Experts of a small language model: a variant of SOAP for the experts, 357M tokens.
Below are experts of layer 2 (counted from 0) of a mixture-of-experts language model. Rows are named router (the router's row for the expert), gate (a neuron's input weights, with its number), up (a neuron's input weights, with its number), down (a neuron's output weights, with its number) and show model dimensions 0-191. Each number is 128 + 32 x the weight over its row's rms, rounded and kept within 0 to 255.
Before each expert's rows: a language model's description of what the expert responds to. This comes from a sample of Wikipedia text that the model never trained on.

# expert 3
Scattered word pieces and name fragments, often in lists or tables, such as ending, railway, Sabha, Fins-bury, Sir, Cup.
router [135 134 101 122 109 181  44 135 149 170 136 146 140 106 136 112 117 159  81 139 144 136 166 104 139 140 102 126  88  78 161 151 160 119 176 103  91 158 183 197 159 172  75 169 106 156 134 135  93  95 197 113 113 144  96 165 164  97 107 103 112 177 167 148 124  60 107 145 101 173 184 152 160 100 102 156 117 133  75 104 140 135 136 151  62 104 112 121 141 134 199  87 108 105 125  89 169 179 174  71 128 140  99 134 137 126 144 185 119 152 143 180 114 112 140 104  77 125 153 122 165 131 105 101  99 103 122 127 105 129 145 112 163 189 106  68  81 147 198 103 108 129 166 112 117 109  89 122  91 135  86 119 107 150  95 102 118 108 109  77 120 154  83  86 123 120 153  62 147  86 100  87  94 116 109 115 157 111 184 126 162 105 109 152 127 158 128 104 158 175 215 160]
gate4 [114  79 141 142 124 121  53 126 141 114 149 129  97 135 150  96 157 121 129 102 116 121 130 148 140 109 150 130  84  86 157 113 141 112 132 116 158  96 169 171 190 153 172 136 149  33  43 132 207 147 146 136 148 131  71 125 161 115 185 111 141 108  97 148  98  94 146 176 164 115  41 156 117 136 131 120 122 133 155 149 107 194 158 100 105 103 141 138  69 148 154 128 107  98 201 128 153 193 176 102 150 114 129  90  99 182 175 127 125  89  96 167 109 171 143 114 140 104 169 136 155  84 126 169 152 176 104  91 142 153 126  96 140 188 108 108 154 133 124 153 121 153 165 123 138  95  66  73 157 119 100 108 137 158  67 189 117  87 124 127 155 119 125 166 110 156 112 106 201 141 121  93 110 105 141 124 152 126 131 119 116 161  75  71  56  99 132 161 154  89 149 147]
up4 [122 217 152  98 112 110 181  91 144 160 127 102 123 151 153 181 113 135 135 139 122 111 125 147 123 144  99 149 127 152 120 140 132 116 108 168  67 129 114 135 128 125  64 111  90 200 187 182  85 140 122 135  94 129 130 127 106  83  68 132 161 125 134 116 134 160  70 114 169 118 187 140 143 120 177 152 112 144 107 136 154 119  96 144 100 149  83 125 174  83 111 128 109 179  68 141 115  87 132 123 102 146 117 149 142  86 113 112 115 148 216  65 170  80 124 126 115 147  96 132 121 124 145 105 159 117 184 168 159 102 101 136 170 110 172 150 128  92 141 128 153  75  97 154 109 157 178 204 147 180 182 119 107 139 165  82 156 117 137 151 153 128 133  66 102 105 147 152  24 163 128 196 116 149 107 134 169 142 118 133 148 143 178 187 203 115 144  80 112 137 120 161]
down4 [141 129 143 153  97 139 104  96 112 135 128 114 151 127 140 176  87 114  90 154 182 187  96  98 128 116 148 110 114  87 154  89 115  86 141 140 107 158 137 137  92 128 123 164 142 128 106 135  79 174 146 123  66 189 131 128 165 147 136 155 161  89 181 107  86 145 120 104 168 129 172 126  69 114  94 168 125 134 135 128 148 140 112 111 140 160 160 123  86  88 177 129 147 145 144 157 152 109 193 114  66 184 174 136  95 170  96 148 145 117 106 185 144 184 116 166 120 131 125 107 106  86 114 169 106 159 107 147 132  46 135 140  98 132 105 100  43 110 125 126  93 107 125 141 150 107 103 100 151 117  97 142 116 137 144 144  81 172 179 145 126 103 119  81 153 135  99 139  55  87 154 164 103 151 105 121  91  90 165 123 121 179 111 216  79 165 139 188 205 198 207 104]

# expert 9
Single starting letters of a split word, especially f/F and other capitals, e.g. f-illing, f-iscal, -f-ramed, F-ade.
router [146 134 130 107 146 131 162 158 113 137 146 106 142 122 152 143 142  93  73 138 131  82 177 118 160 128 110  89 113  90 198  72 152 140 145  95 112 167 196 159 152  95  82 160 145 127 147 176 120  83 168 133 123 142  97 144 149 133  92  70 125 128 183  97 157 127 117 185 140 192 121 108 172  64  88  98 141  92 121  93 137 105 168 126  90 138 129 132 154 132 154 100 103 156 132 137 225 164 170  69 123 188 118 151 158 158 120 124 145 110 109 165 149 142 115 111  92 189 158 126 109 110 105 108  93 146 126 150 160 129 154 115 142 166  91 118 134 158 148  57  91 113 132 165 137 177  80 116  96 219 122  87  77  89 114 109 189 137 141  82 148 219  81 157 169  93 129 119 124 109 122 169 106 106 157 126 145 113 110 159 124  74 179 140 190 162 176 129 133 132 101 124]
gate4 [ 84 110 153 133 168 133 153 130 125 151 170 123 148  70  77 191 161 118 141 154 162 125 137 167 111 110  79 146 167 151 184 148 107  89  60 109 107  93  93  49 129 108 112 204 138  80 179 118 138  69 121 136 162 165 113  98  92 123 159 143 117  99 125 150  95 157 155 118 135 142 155  85  36 126 138 161 104 116  93 137  96 117 128  73 159 153 152 123 101 104 124 139  94 113 157 145 100 128 128 144 129 154 152 106 166 149 128 128 135 108 125 176 114 179  95  92  47 139 142  85 102 159 132 161 114 159 116 148 146 153 148 189 101 185 112 120  76 168 142 104 101 118 126 167 136 122 151  88 186 155 189  77 123 133 125  55 132 171 121 120  89 163  56 130 146  91 201 109  94 176 158  98 126 134 110 123 134 111 120 116  74  88  93 165 104  99 102  99 145 163 111 178]
up4 [ 80 141 136 116 128  99 160  95 134 132 164 104 138 117 138 151 173 140 147 161 177 133 204 168 149 124 111 172 140 104 183 175 131  78  26  69 103 161  73  74  99  90 121 156  94 131 130 118  90 104  72 148 145 183 148  79 100  98 135 135 109  62 153 134 118 138  92 142 131  95 143  96  56  76 155 175 128 136 107 178  99 113 126 129 143 115 165 154 140 123 115 158  92 102 116 137 116 165 129 139 109 161 128 117 149 115 115  59 117 100 112 157 127 189 103  58  65 123 138 108 122 157 154 167  92 167 104 130 146  99  99 155 109 142 145 128  77 113 136 116 130 119 120 145 105 124 109 100 221 144 155 105 118  87 121  77 103 153 143 186  61 109  72 144 128  96 163 130 144 148 157 134 141 109 127 117 159 118 109 138  65  91  80 170  63 145  94  97 178 166 134 154]
down4 [ 87 138  98  80 182 161 128 224 119 145 135 115 149 142  99 181 166 108 122 121 162 151 138 129 144 152  67 116 157 152 192 236 102  59  72 116 123 128 153  81 167 132  83 153 140 124 158 144  99 137 134 113 139 114 190 116 112 154 118  92  98 156 147 138  79 139 111 127 151 113 152 101 109  67 131 156 156 135 134 122 136  97 109 150 134 168 132 154 112 110  73 151 103 147  94 135 109 141 172 160 106 194 149 103 138 136 103 121 101 166 114 107 142 142 129 133 154  68 139 118 101 124 131 157 192 119 116 155 158  83 106  83 122 131  90 128 176 129 112 109  55 164 158  95 126 104 116  84 143 124 163 122 178  82 130 135 200  97 137  94  90 122  93 111 171 137 127 148 113 175 153 103  69 150 131 117 167  28 165 200  69 176 113  88 118 111 142 144 139 107 133 146]

# expert 15
Forms of be and have as a clause's main verb, mostly is or was after a subject, as in "It is", "which was".
router [130 128 110 153 121 175  94 139 132 155  93 121  68  94 149  87 103 122  80 144 105 124 146 111 122  89 137 131  71  80 150 129 136 106 177  81 109 138 138 171 152 141  83 138 118 162 155 113  67  94 137 118  85 164 118 162 185 103 122 110 105 158 171 108  99 132 108 173  88 197 137 108 126 138 106 149  76 114  91 118 136 146 132 179  87 110 110  74 150 128 193 104 118  99 114  93 130 173 146  92 182 137 104 155 138 164 179 146  75 138 181 151  93 147 109  87  69 121 196 100 125  82 103 104 120 134 129 150 125 130 139 153 200 193 120 107  76 139 185 107 133 133  87  92  57  93  98 158  92 141 105 126 131 173  73 115 171 140 119  43 138 158 118  84 151 152 176 109 162 107  62 107 110  92 125 144 182 111 146 138 205 125 138 131 133 166 133 116 154 134 177 122]
gate8 [ 91  72 143 133 152 126 208 133 167 125 133  96 165  83 193 123  82 133 140 177 151 121 123  82 148 154  96 165 106 108  98 134 139 181 139 120 137 184 110 130 172 107 115 129 167 112 166  74 109 154 124 175  90 128 138 106 123 161 192 168 126 107  88 117 108 162 192 180 149  57 102  94 150 126 145 147 180 119 134 178 117 124 123 182 133  95 186 138  91 149 124 161 132 122 159 147 104 141 158  95 133  64 145 111 108 131 141 221  26 131 128 128 112 139 135 137 121  83 118 174 114 136 128  97  77 119 135 144 146 183 102 127 148 137 178 148 109 203 162  92 139 125 110 105 167 109 109 139  87 134 116 149  93 130 180 132 129  70 155 124 176 156 118 165 123 112 117 166 194  99 147 166 162  96 150 159 134  79 102 109 125 179 133  94 147 161  92 133 114 184 154  86]
up8 [184 169 136 113 147 108 112 116 124 145 132 152 120 108 109 163 172  90  87  97 167 157 148 136 128 114 118  74 153 134 186 188 150  58 173 174 174  59 172  82  82 197 147 103 137 104  93 140 107 110 115  54 175 136 124 135  89 132 106 110 136 180 119 139 153 135 129  96 158 233 150 144 102  94 108 111 147 150 130  63 135 167 173 126 138 130 134 101 138  64 128  91  89 125 118 145  99 104 125 131 102 161 130 172 126 125  99  55 171 134  83 125 141 149 103  75 182 175 116  99 121 105 142 171 150 133 134 120 155 130  94 144  98 114 122  73 132  63 123 117 123  62 131 144 112 133 180  78 167  94 152 141 151 123  87 102  90 170 103 112  91 156 192  99 158  95 103 128 116 135 102 167 116 136 105 124 127 183 136 160  89 105 130 181  63 145 142 139  89 106 102 138]
down8 [ 92 130 115 138 150 136 167 107 117 125 119 188 163 113 143 129 137 190 163 105 147 127 176  97 152 122 158 133 212 175 203 142 154 160 102 154 156 115 128  85 134 160 186 136 151 133 148  98 151  43 140 162 123 126 148  80 151 141 129  72 103 135 130 105 105 154 147 166  93  87 180  95 109 162 147 102 104 171 109 114 113 125  74 130 142  99 105 193 135 162 118 127 110 108 133 132 114 144 113 125 126 142 143 147  59 142 135 133 146 174 171 154 120 167 176 129 119 115 169 192 138 178  92 189 118 106 137 115 131 172  70 117 120 142  98 120  52 119 124 176 161 106  86 142 202 198  98  93  93 126 106 130 114 125  67  76  94  67 151  78 189 128  91 127 144 149  80 134 122 122 113  84 145  96  91 127 160 138 132 105 185 155  93 138  77 140 113 110 141 130 198 104]